{
  "d_model": 128,
  "activation": "gelu",
  "router_score": "sigmoid",
  "routed_scale": 1.0,
  "balance_loss": 0.00155,
  "shared_expert_gate": true,
  "init_std_router": 0.0161,
  "lr_router": 0.000676,
  "norm_eps": 1e-06,
  "tie_embeddings": false,
  "batch_tokens": 65536,
  "seq_len": 512,
  "steps": 6250
}
Below are experts of layer 3 (counted from 0) of a mixture-of-experts language model. Rows are named router (the router's row for the expert), up (a neuron's input weights, with its number), down (a neuron's output weights, with its number) and show model dimensions 0-127. Each number is 128 + 24 x the weight over its row's rms, rounded and kept within 0 to 255. Numbers have three digits each.
After each expert's rows: a language model's description of what the expert responds to. This comes from a sample of Wikipedia text that the model never trained on.

# expert 5
router:142106162084139142150135160154111126146107120115108063126140086169161087123130085152108124155115168136110138135115111056104178116151136122108115107129141137196141115132113136127146145138138133143111166163143112087137150121134160121132129132145116136085125123154114069088110131178115145147072157133127128079130160133144108138135137132125095117127126119140111105123125159108151108111118
up12:112071125111112134120147173161100148119132139127135115121142068132150138101169139107114165139150124133114131125102085084108124131085135143121100102160132158164153110107167099120116165113116153121136074143127119114129136144113141101123103107103118138101120153163125109167171147108187114090119114118147132172146136119185094115128159140116130130126118115138113081173112109116119123169096
down12:125120147100098124143179095147177082188121157159112142155173145138155090212097119111141121155073109132141124102145143117125111120161147130121162127121143167116142129123120148112171115135135166144102117091133092150103107117141107169142127138113089137147141143123143114117106142108124122124124127094144100140094150164111119111130108104072122126135125142155140121129143150119161126150169
up13:121153147118151127162145109143151135094128117140153119143125101145126139127155106075127102104129101145170147129100121120148153106113115133112146105136119104099145118186144138079155107122141127178163135165111113120092124136105165162138147123123079128100173134150097136100112153132114102108123129142158089118113174159079157111087144104130178143129134115132091121111097129057121102129153
down13:086150113151120133083106088127056109172126096120122143139132135120124168114120126165124127135169116136141147142129082108080100126117127111126129094127122083158131135102176116101093133114109125132126145133085168107139100128095156097088125135089135127146117111103162162152136158124131178109118164128132151112133103165123140154109149180159119128139121150122090115114096127168123097145137
It responds to: Verb-forming word endings

# expert 18
router:104096106084114165174168156121070159125130166114090118125132080130168118138117123152111151122108145147091114132099132112084128118103124104134166136095160157155086106109115121096156086111162111120164136159155153125121137140108112110150134149129151143154177153131096113090095148154098142160125141135105149098138137134129131141140138105158118130108168114121138118138062131098130117119103
up9:106188088154119108096141093142147121174131110123112138110116107107146119091132090123074133166155101138096135084131162103141123119096096113119133141132145173082132137106129150141147145145140160124128095154133125141117134124109126122139090138149153142095152127141135148135105128122130116131119128142084111163091171127096111094186106130122115100103162143078163184113137096102128119146100
down9:109125201160092144127139127118114133131151121105113156115127106127109140111132122089137089125123088135136102141136133084153089140107125154106143123100128108206118121122150139147108122109121134155114103143124181156092153103086110113120131090100079128117104123121089091144078096091089146132167126110123074121103139159121112153148102155150130149111143142161138086138128135139133117144138
up10:103146110172136105123139104116116128164187112104096130124123141109132135114134111148173084119142086125086120158163099094109159133143117088118088122124153126125143122155137144100153123156158123084149075165165124142134119103131123084145132125146118156116124112106101096173153132160147138130139127152099113163137174159102107101134132142149096132108139084146103120170107078156117127105140
down10:131153147143098127162162095106116136140116124135095108143145126138147107138175151125113111093157105152098135127103104145145146132144142127124116105164127152137154129092122136135188122141131086135118138142122130102129128145115097069109177152163148123145135082155152167178117101143142121109126088110132125173157156178111116139123113082139120198136157135122155187109150141118121121108106
It responds to: Temporal sentence openers

# expert 25
router:081136121084100156122119110118091102158118134132105103121117136135130104119126110146116100137099145105118122136103129122104147122082157106131176157093098108162114178137130165075159118146119141121083127151146147094136162117135179137176110128129153159105132154139158134118119138124100147128139160154154091096107175089134132144123161107123133111133163141138101093094123136137183080118150
up6:106126140114146124113139090105107109141172136131147102132147106127134140113141114145062123150088070057121144141131179084088076126146135133115142141147131160125105126155101153078146107116133160136125121107120131118134162107112159129149139126164147123111112135106155114155123134143129125134130102110076073117111101093114154140126124130179153126087157127154097104106102158120138152135153
down6:134110155123136126132117137138142095140138098145142139097087122100112146140154138076132086088142121144122108087126145099083134151145134122115111119082162116073135113077170084151087130133159099102137170078143118122084120134098130135131144142148095113114136153147100131133121160125127149137137173118132138130142159111147132131100148143137129088137125198139113138101159137112155186143106
up7:101131122109122141145126115126097172094143138179133103107123134098141092143127124110094133094097127164111149129093120177138154120065130108140116142109159084105115129133071139138145101129090136119114120121135139127156103106111102111124082077134114113093103106132096101077123113153125174115102103145105097185110156136148115153091129127096150146117135141104160167117147118150120098132120
down7:135140153180123137110116131140149071140177158079123121138105154148105122082105145151132144148137112124113098115121167096162134161145148170159136109166120130118112118139126091131054150153150122115145138139152093144167131099139083163118156158120130168146134128157110113156123139106163131141082107139104156136121154132130111150151111098143102156078130124138134174119119145166122119131142
It responds to: Letter k and j

# expert 33
router:087134127062119169158106137117120087158104134135111117149103131148184135125110063143106137122129116070108091116143122129129131112121168135107157102112113119145101128144140097094151102141130133129148110142112165119124153097141129103158119150162115143105157136132110118051092152137088127152110148149145136108113149145132123137083138157151110166130154152118157151134133160110184121139135
up0:131074137112127122129131157093109117124082134129088101144110180082128131082132125124130177093089115107138115131129130136120117095113101145110101099100116146105110106103119137103157105104056118129101127172098128122112076114123140138175139121175124155168129122181133127138142154137125064175121102107150115109134139147120148157120117120127166151144166131139142130124138152123140110124134
down0:134130053147144121158125139111133161139142105130099108115084158145119148129186134130154116146123139128091080118086130170082078073164116133158089128128108137134105097130110137119126099126113131159160131125140131160095126129139117173130126150128141142137127157138145168147135109162145092144112108127129151135129116092100112097105095095105100088103104120147144170129152105125168113117160
up1:119141102128146153143110110108136114141154137129145123107130115106136106102144160155133139116123133119120117130135126144173149126144116125153095107115140095089152157118134120124134101169149144111109110141123129130112090118160142123095101084080134136093094135086107162087135169122168135128111158136144082069180144174090107142085148143085161106108134099163169112102134146105179142159130
down1:098131106130134137125173125160124157118121145122134144131111120136106067120114108162152152166147109115098119143139124120147115166115134086126130126095136139138156154152098109157145202153118149075109145095197127157107113112126124147074112120152075129145143088127098087140116118117095139155149135144140120164138133151174132146126103155139140116103117132100084147097127131133124116161090
It responds to: Ch/Sh/Qu word pieces

# expert 9
router:146120100111134169136114134166104138136132171148126122134163095093131137109144087154127145126070154110071107124105151116082150131103134085116171117115147146172115102131114120071136116134104122096087110161138163084129114095179163106125094119136135115106132103125106110100108147149112185140120156164128120110117101143135135127116118099130143094125147133129128125160102187116146137133132
up3:121111102118113139137064092124112139127106124152136129108130110158128139135191135189165104122170136119113191124097124165100138146123139132108166162116118111113153141123136104132084132133135130133123100146129110116158105109134141123132150155136147115179097152128108105083157156126171158134100145135132103123140101115142113128102079139079125089134112153109086149165101159099164122139141
down3:162148149145129151119136166136163120098191146103143122122128117154091105130091132096106155155123122111125060148098173136148140108147094103126137135133181093149100128126120112109140120125147130091061128095139127138101118135166079120156102121112143133106111137158108126121122109088088097136104081106114129125107117100139169142139188133169138148133140144125130124126140148147113155106124
up4:161152149132166121149188094138122119136113157101121132114144131133125161138088102126088122094183138120101133139106159133096145095133099148090152136094121103146152131090125138120137150102113111123143138145150100152110141113149090181105118141143109134091130190079140103119074122113135125135157149102075134160168101146123164099141139113145129131120139117141152103147133158112082137142149
down4:094143110147116139121085147126130087103111102140116149114178099117117113168127108146120116141094090094158109131120133112154116144144132152164138079128122100119100183134158148138087115141147103112078119083121134140134134134101136146156067116143143148095119083145141130136145146106108116109067107137143110135128169099150108138141126144128111135094083125106099141128170144128164155140078
It responds to: Clause connectors

# expert 61
router:114100135125125139131131108152098124139109193137089142110097138179168141137143070143096135103123130097090113145138076101139147129098152118119145105107130114164097110136130091119171085113137160145117126116119128075093100118200153136144112138134144153144155134119120105112125169165137123174117137169124130110139158130151126148118148148134152145184136151132125128123137142115147075144121
up3:105138106151148099130118150146115102133163154147116114095149098116142160116116082093113162151117088091115113058112141111169099129160114100126157189093125190126117149152107099143149139102141152170119130101129121112143118135095118140121097133102134129142132133152105091100125149117096145158106133112104135160141154124126110150107132107125164085108109151123142163141098079116144135172136
down3:131144160119144111141113097130117107143132082175102110140103103110110144137171125109111159115109132160134132111111130133159152126130122141111138118162163087154150126170141125141143139164121182116109146143142150178176105147117172149110141158113164153140145115072122144139126137129165135077122112130162138100126139150173173146155144131141145077153138132156129105096173162164089129130118
up4:136116101130155202145146071122095120104138168177099109130080140093166128105107090142139114137162135131153152136091120131139135099110101104103209117153101110133128128135153135126134118162150181105140052158124111095111102109139143120129126152160111126133140129157140123135125167110131111103178145143148173108113115141118129135133134138141147110130120130114107126136121166132127111118131
down4:107148147086141105137137162131123158090155121069165148122118141194121087150133129130128130116098132133127126163157126083117125125157120095152090116113153138145133118115149127136083093077148127111129167126118168133116136138166104100127166095121134160137124095099127170091135144113125123148125107122109105170120152106154151129177123158129097123150167114120113130162116092132069152137118
It responds to: Word-initial consonants

# expert 27
router:129124128118137167140138094156085161165126130152096107125140111107136102143175086148116112141119126114125068113103100114127156149089137101107174094109142130182129095075116130085155099108129128146110137141135188115114128088140156110125107117144158128157153162105136121040120130122098138147128147157128100134116162098146145123133120155113126124119165155160132107133115139111114124117122
up5:153177155111145137139154116112080135106087117160156138123126105118123118177148168121089093143126130123103109165130089080103148133110161118089151152105125110143137114128143094159110087150156137086156122175104134132137165148165164102057116140086095137107128099156097101120164127126107140120136110126134128144129112158089159134111136133128128157143111135135152159128151136109128125150099
down5:139116104133124176137098124139110091135133123131137106172141112116155100151117105118160140105154112113134120124125136146109088136100092100140124096112167121153132123119157094149088093151161175135141128082096109143088111127103124140163166119181132143155118139117146136143090158111095126089149165132133118171142125133099071140113131178173134142112150163148117151128095112165111143165104
up6:121134094100108145085125109126109097177134128131112097121109137112113137113141108115152160152174121126168131161178141155113133127119181103125190124173144162137112106144133085125119165154092141138132149141101130138112171143127067102132110112101106111145181115120135106109128085146145074125154150135132116135121126106095125125145135108110135132113109100121153111089127149116120093189125
down6:113127160128103155168120101126122136139095164119148119101178095111082150151120136090096127126114086138131129146100132120140164137118067116133119158108123126172151113134117128102080129083161121140146148086139058150089124145127140179125100146129140134141099141129130179129141133135154120182152098114138125089122140132074107112139134138111126139125179146108148147131120138134100100132150
It responds to: Comma after time phrases

# expert 44
router:122124151101093166127142156141122127153117160129105132142162114155155125108136101124139120125104135105128127123162090120103153119086181077132133124159128112167113107113133130073130113125118090117104140127089136122090130106130123149133036130127127123120154125124126078074116131180127120131104162140151100111153159134167095175127154124130142120161145142127121131140109173114143112121075
up13:148128126112122130127141101111106151137136103133154156096156131145109174127111118162102136137115135126129136064153119108145114121122091155096115121176147133163085111146131172090092150150116102156133142096088107079083133135139123091088101128141134133114122136118163068110092127106119102125150134146149085104135162105136125141147157105154130106130087102136152135099187113082133130144117
down13:118128119140116123167073125123140098110124099083063155124122159103139108139139135103101104142167164169118136139126094112150056084135141112107111114150142127110165136100177101138174142140113115144124095143153079153122159110163125136130129114079119117124136140130101123110108151152148122119111165188139124139143155116119120115110156123068135105128125121111125119136098168154142129138118
up14:153078149133133121141138137149093143126141137137132074113121112198124151129128129138100094117152157117152184123100140163109138104104135120118144116109131107111105071168131117088082159151137115095112115146104143144114104104126140121133111133119126129118148140143099072129137134114123104128123110135116128130078145087176152138113107126163161114158081097101164154116090145092150157151162
down14:120133113141118144137163139105134120122133125112160167131143152091117137118121103111124151112113095172085145150120128120119102124102113139137139145142115153127161130130131142177123141117091151139142165144121103151128120128121146100095136144177135169140123129081157159136064132121140165096120169172169140129186125080100138111120141087132098056141143170143110120121169123110140082130140
It responds to: Clause punctuation

# expert 51
router:120108127068111155152111170118123126172060132121087113108126102139129089101160106179064142145088148114090091129133126109083124148132128132121129117128144163141107075130133102095123069143124143103135147165158118118105157109126163149124101129151112177137164116129101122110124138140121131118120162169136130115119133148110094149131158152113097106131129104128113133112106108094138111136130
up6:130133170106114081145120134160154135101127151101123105123111102134152154121114109087133139115142166119100116130101146123140142150138090148111133098176121137122162106091106108076154147139172133174142147149128078167095108155159115099137093078105131125122118127131131097139113160176101123113078136141120135140156131097194102108118118116169094118146131111146104154113152107149144126140116
down6:138119156143135140116103141118141133100159151128137118137151112133159145138152134114144099151122160149139150071169101123157102148141168111142123153115108170113104145114101177112154123135134148149153107207120112140157097119114138108134143111135176107151137187123114124111101131173135136158158089135121120100128103144150171084154121100173127157131147140154162110139185139147136096125137
up7:086136099156114128106125110169084139115153085139106113125094146164126111089152123086140150117129115148123118130105133154169147108097161153097144096130134125113113118093080131121129151173115142130129115139131137142103101125101137133120148115138111141145135127104127098150141100151146113143167091130159116103132163128091194157108160131047090112131147109118175127112116096129172114153119
down7:104153139119157126108152114163147134137100129102115166146107137136158095134150081139071126125125184136177131117092127080116063141169104113154109143108156139144132108133155127133093178139177140123103176105150093114122118143127139128117112162141170120085105119153128148097109118106088150126100147149109129138133084125140127124137109121163131160145121121121109141096091127157119155097126
It responds to: Foreign short words